Below are experts of layer 5 (counted from 0) of a mixture-of-experts language model. Rows are named router (the router's row for the expert) and show model dimensions 0-95. Each number is 50 + 15 x the weight over its row's rms, rounded and kept within 0 to 99.
Before each expert's rows: a language model's description of what the expert responds to; "comes after" lists some tokens at least twice as common just before its tokens as in all text. This comes from a sample of Wikipedia text that the model never trained on. Tokens count by the router's weight.

# expert 11
What it handles: Common nouns and noun-ending pieces after articles or possessives, often before of, such as production, population, manner, adversity.
comes after: " the", " a", " his", " The", "'s", " its"
router:36 40 51 29 99 50 38 34 54 54 41 47 34 63 39 21 46 22 51 78 53 43 45 35 60 34 76 30 59 49 33 40 63 58 48 65 63 46 29 50 63 31 59 61 73 59 15 64 48 29 20 45 28 50 63 47 69 71 68 51 33 67 33 39 65 28 43 51 17 48 54 74 45 47 28 65 69 26 49 43 56 52 50 35 63 72 60 67 34 45 58 56 46 59 40 64

# expert 51
What it handles: The, to, and, from, until, and dashes linking ranges, mostly after in/of/at, as in from the first to fifth centuries.
comes after: " in", " of", " at", " from", " on", " to"
router:35 49 80 53 74 40 37 44 57 58 21 32 70 60 33 35 22 45 68 48 50 37 76 50 59 41 73 57 43 38 60 50 38 61 46 57 50 53 34 47 67 36 48 55 53 33 49 55 46 37 51 58 54 56 88 50 60 24 60 58 64 50 98 55 50 40 33 47 84 66 48 50 66 68 26 70 39 37 63 76 50 58 35 54 60 59 52 55 41 38 71 57 70 61 19 46

# expert 36
What it handles: Month names and day numbers in dates, such as January 6, 9 April, June 15, plus in and table pipes.
comes after: " |", " on", " in", " March", " January", "On"
router:36 35 80 71 61 59 44 52 65 44 30 34 38 67 55 69 61 57 30 46 45 57 52 55 69 39 67 41 45 45 38 47 37 30 44 46 39 43 44 61 31 45 49 73 56 38 53 43 34 51 48 35 25 43 66 55 43 43 55 38 25 77 85 65 53 71 56 64 54 63 64 74 44 69 29 41 32 47 51 48 59 39 55 49 23 72 60 57 55 58 45 39 59 40 30 37

# expert 7
What it handles: First pieces of proper names after a pipe, "the" or "by", mainly given names and initials, such as Mike, Stan(ford), J., Saw(mill).
comes after: " |", "-", " the", " of", " by", " and"
router:94 35 45 85 63 32 52 15 71 45 45 38 56 50 35 42 31 40 41 74 49 60 62 38 32 46 55 67 34 60 43 66 55 49 46 31 54 39 37 74 47 29 40 77 44 49 23 42 48 40 36 50 29 51 61 52 38 33 77 36 40 65 66 54 36 49 53 54 73 61 63 60 48 29 33 55 50 27 65 62 91 40 36 42 37 61 53 59 32 41 53 49 33 77 28 61

# expert 40
What it handles: The and possessive or demonstrative determiners such as its, his, their, this, these, often after of, in or to, plus line breaks before headings.
comes after: "\n", " of", " in", " to", " for", " on"
router:45 62 99 49 71 58 55 43 63 55 61 62 44 30 20 28 21 44 42 75 86 51 73 51 42 60 84 42 57 67 42 55 61 41 68 89 42 35 34 79 41 48 55 57 62 75 73 61 35 37 07 25 55 50 40 54 52 44 33 64 52 49 56 53 75 67 61 45 37 52 35 44 29 71 51 65 54 33 43 57 75 79 44 45 61 82 65 56 54 56 64 72 55 82 56 51

# expert 6
What it handles: Adjectives after the/a, including suffix pieces that complete them, such as new, local, same, small, prosperous, unexplored.
comes after: " the", " a", " an", " The", " most", " its"
router:62 59 60 60 84 29 51 51 53 44 53 66 31 71 38 57 34 61 39 46 56 33 26 30 45 33 67 47 45 30 16 58 44 41 47 72 39 32 47 75 60 44 62 69 48 30 49 56 29 46 52 69 53 72 67 20 36 60 72 27 49 61 48 55 41 54 52 60 25 60 37 46 65 55 62 66 25 28 54 57 59 46 40 61 59 37 70 45 40 43 59 60 37 45 56 64

# expert 35
What it handles: Capitalized organisation or competition nouns such as Award, Championship, League, Cup, Department, plus list dashes opening infobox fields.
comes after: "\n", " a", " an", " National", " American", " football"
router:50 46 63 86 63 51 70 21 65 62 46 43 54 76 34 42 24 13 67 60 42 37 58 42 67 42 56 39 43 65 15 57 38 45 51 83 73 61 50 60 68 59 43 60 68 56 36 61 77 57 14 67 34 56 65 48 63 62 52 77 54 73 63 73 66 34 33 51 41 64 70 74 36 48 72 47 67 33 36 48 44 53 59 34 50 43 58 40 19 78 46 40 49 44 48 67

# expert 55
What it handles: First words of multiword proper names and titles, such as National, World, New, Royal, Mrs., Bachelor, and opening quoted title pieces like "T.
comes after: " the", " |", " The", "'s", " his", "-"
router:88 52 41 65 47 62 44 63 69 58 50 29 70 63 39 25 41 51 39 53 52 37 52 28 36 51 71 51 59 65 38 64 41 48 29 56 70 12 31 66 59 71 61 63 64 36 61 64 43 23 44 41 55 54 44 43 32 64 31 45 54 69 79 57 45 69 62 41 59 66 68 58 53 49 47 66 48 44 84 25 83 21 46 42 20 60 49 87 18 33 55 61 33 68 56 75

# expert 5
What it handles: Line breaks, list dashes and table pipes in infoboxes and tables, plus degree adverbs before adjectives such as most, more, very, less.
comes after: "\n", " |", ".", " ==", "===", "|"
router:51 28 44 59 50 37 51 45 76 65 59 68 64 56 47 55 47 25 10 43 82 65 33 17 39 38 49 51 45 49 41 40 68 37 44 70 59 38 24 76 47 50 67 56 71 66 79 48 55 42 39 34 61 57 53 43 43 16 65 41 45 48 64 55 35 47 43 53 53 42 71 35 40 45 47 50 67 69 18 53 50 57 44 55 46 46 51 64 59 17 63 38 62 71 29 62

# expert 41
What it handles: Column headings, section titles and cells in tables and headings, such as Votes, Candidate, Date, Nationality, ==See, Week.
comes after: " |", "-", "|", "==", ";", "==="
router:43 38 39 89 45 14 42 49 59 54 41 34 65 61 34 46 40 06 67 81 51 50 56 46 58 32 72 31 33 39 63 49 35 24 46 77 58 59 10 76 50 38 39 64 61 82 56 45 83 42 43 35 59 41 67 46 48 23 35 50 47 70 54 98 32 87 39 50 43 51 40 48 39 63 41 50 51 30 46 56 48 38 41 56 32 58 60 72 33 45 45 57 27 50 29 72

# expert 20
What it handles: Pipes in table header rows and track listings, plus word-initial fragments after quotes, like st, post, "B, "D.
comes after: "\n", "\"", " ", " a", "-", " ("
router:66 48 47 76 43 17 64 41 49 66 40 53 27 48 42 56 28 67 34 74 58 34 55 36 48 45 65 38 79 46 55 47 43 37 58 60 37 56 34 62 28 47 65 81 47 60 64 54 52 35 36 44 56 65 47 15 49 50 82 16 36 60 29 62 55 51 26 36 33 37 54 45 43 65 39 92 71 47 49 50 58 57 33 47 34 44 57 84 50 51 50 71 51 81 35 58

# expert 1
What it handles: Pipe separators, slashes, dots and numbers inside tables and results lists, such as Total |, Messina /, |---|, and JPL or MPC source columns.
comes after: " |", " ", " T", " MPC", " Total", "T"
router:42 56 51 81 53 16 56 67 71 67 47 46 77 48 52 50 37 50 40 45 51 64 36 45 42 61 35 50 67 35 32 46 45 46 55 49 54 34 48 56 75 50 31 48 68 48 33 32 50 32 18 45 39 54 56 27 64 31 33 46 58 38 46 58 51 46 46 63 65 49 53 51 25 49 40 45 57 45 40 53 72 20 31 54 28 52 91 64 51 49 42 58 49 46 36 70

# expert 60
What it handles: First pieces of words right after a or an, such as ab, inv, reg, def, and new, Little, single.
comes after: " a", " an", " the", " A", " N", " H"
router:62 35 59 61 72 23 36 38 28 42 73 44 53 81 39 53 22 45 46 78 38 43 46 28 64 18 74 42 72 42 15 45 66 29 64 59 65 32 31 53 63 34 63 71 54 66 31 32 49 33 45 39 55 75 42 45 48 64 23 63 30 62 50 58 43 49 63 77 32 62 71 70 50 65 36 75 27 41 70 52 65 53 36 67 47 55 51 75 57 49 39 64 47 92 48 61

# expert 15
What it handles: Sentence- or line-starting articles a, an, the, The and list dashes or table pipes opening a new line or item.
comes after: "\n", " as", " is", "\n ", " with", " was"
router:74 26 64 72 54 53 50 36 57 40 41 55 73 50 50 53 47 70 69 32 42 51 51 18 72 39 66 27 54 48 55 52 43 40 62 53 61 40 49 64 58 43 60 63 40 64 30 77 80 44 36 46 66 35 42 48 44 55 65 59 54 25 49 68 19 35 21 50 67 77 81 46 37 49 68 46 35 48 67 52 63 58 42 45 57 50 60 58 62 42 57 57 59 49 26 47

# expert 42
What it handles: Determiners and ordinals after the or in, such as only, same, some, first, last, following, each, next.
comes after: " the", " in", "-", " his", " In", " The"
router:34 59 62 61 65 32 53 71 53 84 63 13 40 35 53 52 69 62 47 47 53 59 47 60 34 50 71 55 54 50 57 54 69 40 46 51 29 57 40 63 71 45 50 45 36 77 47 42 57 48 41 40 65 50 53 57 72 64 41 39 58 33 48 60 39 43 70 59 44 65 22 59 63 60 32 57 50 58 00 76 70 38 37 47 78 52 49 85 41 51 32 67 58 39 44 41

# expert 29
What it handles: Verbs and adverbs of starting, continuing or returning in narrative, such as began, back, resumed, continued, then, end.
comes after: " and", " |", " he", " H", " his", ";"
router:71 28 58 57 53 43 28 72 59 48 37 61 35 68 41 51 66 38 61 75 38 75 51 20 54 47 63 54 86 43 59 63 64 70 37 58 44 55 03 60 52 39 33 59 66 64 44 40 75 40 41 53 59 69 63 68 45 33 71 54 32 45 29 50 53 51 32 41 37 58 61 53 45 76 36 45 59 51 44 53 51 44 61 60 18 63 48 29 30 41 37 37 48 52 42 47

# expert 38
What it handles: Pipes between numbers in sports statistics tables, plus place and nationality words like York, Angeles, English, and on after serves.
comes after: " ", " |", " 0", " 1", " New", " P"
router:46 40 48 89 54 33 57 51 57 57 59 31 62 56 39 44 27 43 26 71 34 63 48 58 40 23 78 66 65 38 49 27 62 52 41 35 65 47 53 49 84 35 50 48 39 30 39 56 52 42 58 51 61 53 55 61 50 56 61 47 36 44 48 43 52 62 64 64 61 84 65 65 25 91 42 82 29 59 57 37 47 67 59 38 38 54 42 37 49 37 56 49 57 64 51 50

# expert 9
What it handles: Score and record fragments in pipe tables of tennis, volleyball and election results, like 44–15, 10–8, 17:30, plus position codes MF, DF.
comes after: " |", "|", " G", " /", " 25", " 14"
router:53 63 45 63 47 32 40 78 81 49 57 48 74 44 40 50 63 57 78 70 41 55 37 38 57 33 43 46 56 51 45 51 66 60 62 53 64 70 64 83 60 48 44 57 45 81 46 59 32 26 63 30 68 58 72 61 31 27 65 28 65 52 63 52 49 76 52 54 67 35 58 61 38 53 36 61 29 35 28 68 70 46 28 49 33 57 76 44 29 39 52 64 31 56 33 48

# expert 50
What it handles: Pipes opening table rows after a number, newlines after title headings, and infobox labels such as Born:, Genus:, Country:, On.
comes after: "\n", "|", " =", " ", " 1", " information"
router:59 46 64 72 50 42 71 49 83 44 57 61 37 31 33 75 12 65 43 68 47 40 53 48 36 42 61 60 47 53 56 63 42 53 57 51 43 47 50 67 60 30 58 32 75 49 25 44 67 67 39 62 63 91 37 15 28 55 64 34 59 54 53 73 52 17 43 38 65 16 39 52 35 49 42 67 53 48 56 52 43 67 65 74 74 50 65 40 66 49 41 26 48 73 19 63

# expert 16
What it handles: Line breaks ending list items, sentences and table rows, wiki section markers like ==History== and career==, table separators, and occasional was or is.
comes after: " |", "\n", ".", " =", " ==", "==="
router:59 40 64 93 63 41 46 55 43 51 34 35 53 46 24 61 41 27 50 36 54 40 32 44 70 25 62 46 61 44 55 36 53 40 61 75 57 57 36 75 49 52 63 48 91 33 44 46 31 37 42 47 47 53 78 33 16 49 49 08 36 37 79 58 67 40 75 27 68 42 42 69 23 50 36 40 46 49 51 42 50 29 47 78 22 50 58 59 54 63 65 38 35 52 26 52

# expert 52
What it handles: Word-start pieces like pre, re, non, mon and word beginnings like catch or quar, the on in SuperSonics, and adverbs such as so, once, too, not.
comes after: " |", " was", " is", " be", " are", "|"
router:78 55 41 78 48 34 43 57 34 71 66 62 50 48 41 55 42 45 65 64 48 37 63 47 59 33 35 55 54 47 38 52 19 26 37 64 72 45 33 63 62 53 46 44 62 50 53 68 34 44 57 61 47 91 44 46 47 42 58 33 67 64 61 77 35 62 45 55 51 31 53 50 36 45 23 51 50 42 59 25 61 35 44 61 72 45 31 79 29 43 66 60 40 57 30 60

# expert 43
What it handles: Lone capital letters and short first pieces of words and names after a pipe, "of" or "the", such as F, Le, C(er)cle, P(aganese).
comes after: " |", " of", " the", "-", "|", " de"
router:59 63 34 49 42 42 43 59 85 63 54 47 69 55 44 26 31 64 49 73 69 35 77 49 51 69 43 45 41 77 46 53 55 45 48 52 76 55 41 80 82 27 46 76 35 73 39 45 66 40 23 51 61 49 70 67 28 37 48 68 71 45 76 65 66 45 35 57 43 51 61 87 33 41 08 60 59 56 54 69 27 42 12 54 92 92 56 51 45 61 39 48 45 54 43 51

# expert 27
What it handles: Common or proper nouns after "the" naming places or works, such as city, town, village, New, San, Battle, term.
comes after: " the", " The", "The", "-", "=", "F"
router:60 37 49 80 86 37 24 43 66 55 67 57 47 41 44 43 45 37 73 82 47 38 60 54 49 44 56 50 59 54 48 48 52 35 41 66 71 30 23 79 52 47 37 63 34 57 55 58 60 32 52 72 79 52 57 35 69 57 35 32 62 52 49 71 45 53 53 46 50 63 45 39 68 52 38 60 52 27 25 41 47 67 27 41 32 55 67 59 35 30 68 64 33 77 36 48

# expert 61
What it handles: Line breaks and tokens beginning a new line, such as table-row pipes, list dashes, == heading marks, quoted titles, plus several and many.
comes after: "\n", "==", " ==", ".", " =", "==="
router:79 33 37 88 29 78 52 12 58 26 54 78 83 64 00 50 48 79 40 65 68 46 60 61 57 41 61 26 67 43 53 53 28 36 60 79 60 67 36 71 18 38 66 60 83 75 70 44 69 41 29 57 34 47 61 63 38 65 47 47 58 48 56 59 67 53 48 55 69 75 43 68 15 63 48 66 63 39 64 43 75 64 66 45 42 48 52 45 29 45 32 58 32 54 39 51

# expert 34
What it handles: Determiners and number words after prepositions, introducing a noun phrase, such as a, an, the, several, two, various, few.
comes after: " of", " in", " with", " as", " for", " is"
router:55 67 73 50 69 78 66 38 74 38 33 53 72 66 44 10 35 54 37 40 40 47 59 43 41 44 60 37 34 38 47 42 30 66 50 50 57 48 73 59 67 44 59 85 62 55 61 49 78 28 30 35 46 53 51 55 52 30 60 59 49 54 53 81 50 51 43 61 55 82 51 41 53 72 30 67 27 35 66 50 75 49 40 40 67 86 44 44 72 62 57 54 50 71 15 65

# expert 31
What it handles: Wiki section headings and infobox field labels at line starts, such as ==Career==, ==Personal life, Locale:, plus sentence-opening In, After, On.
comes after: "-", "\n", ".", "==", " He", "Personal"
router:71 55 48 77 58 38 35 69 90 66 13 50 53 91 38 50 42 36 66 72 61 59 58 39 47 40 57 30 35 37 70 25 28 40 62 73 66 66 21 66 49 39 56 38 49 44 24 54 58 42 32 49 52 51 67 48 64 85 50 44 24 74 36 75 63 51 22 28 33 59 49 87 43 64 17 27 50 30 32 70 48 44 42 59 47 45 59 50 62 69 66 37 35 67 53 44

# expert 49
What it handles: Content verbs and verb suffixes in narrative prose after subjects or to, such as wrote, won, lead, accused, develop(ed), (struct)uring.
comes after: " to", " and", " he", " also", " who", " which"
router:62 47 52 30 85 54 62 40 68 52 59 47 32 50 50 23 50 30 30 56 48 64 52 27 38 46 62 53 47 53 63 45 65 54 52 54 99 48 28 69 34 52 59 44 66 72 77 71 66 48 11 75 28 48 47 63 39 39 64 42 36 50 28 55 57 47 22 45 50 44 70 26 39 48 50 35 61 39 81 59 38 58 56 80 52 35 61 67 53 34 61 59 49 60 40 50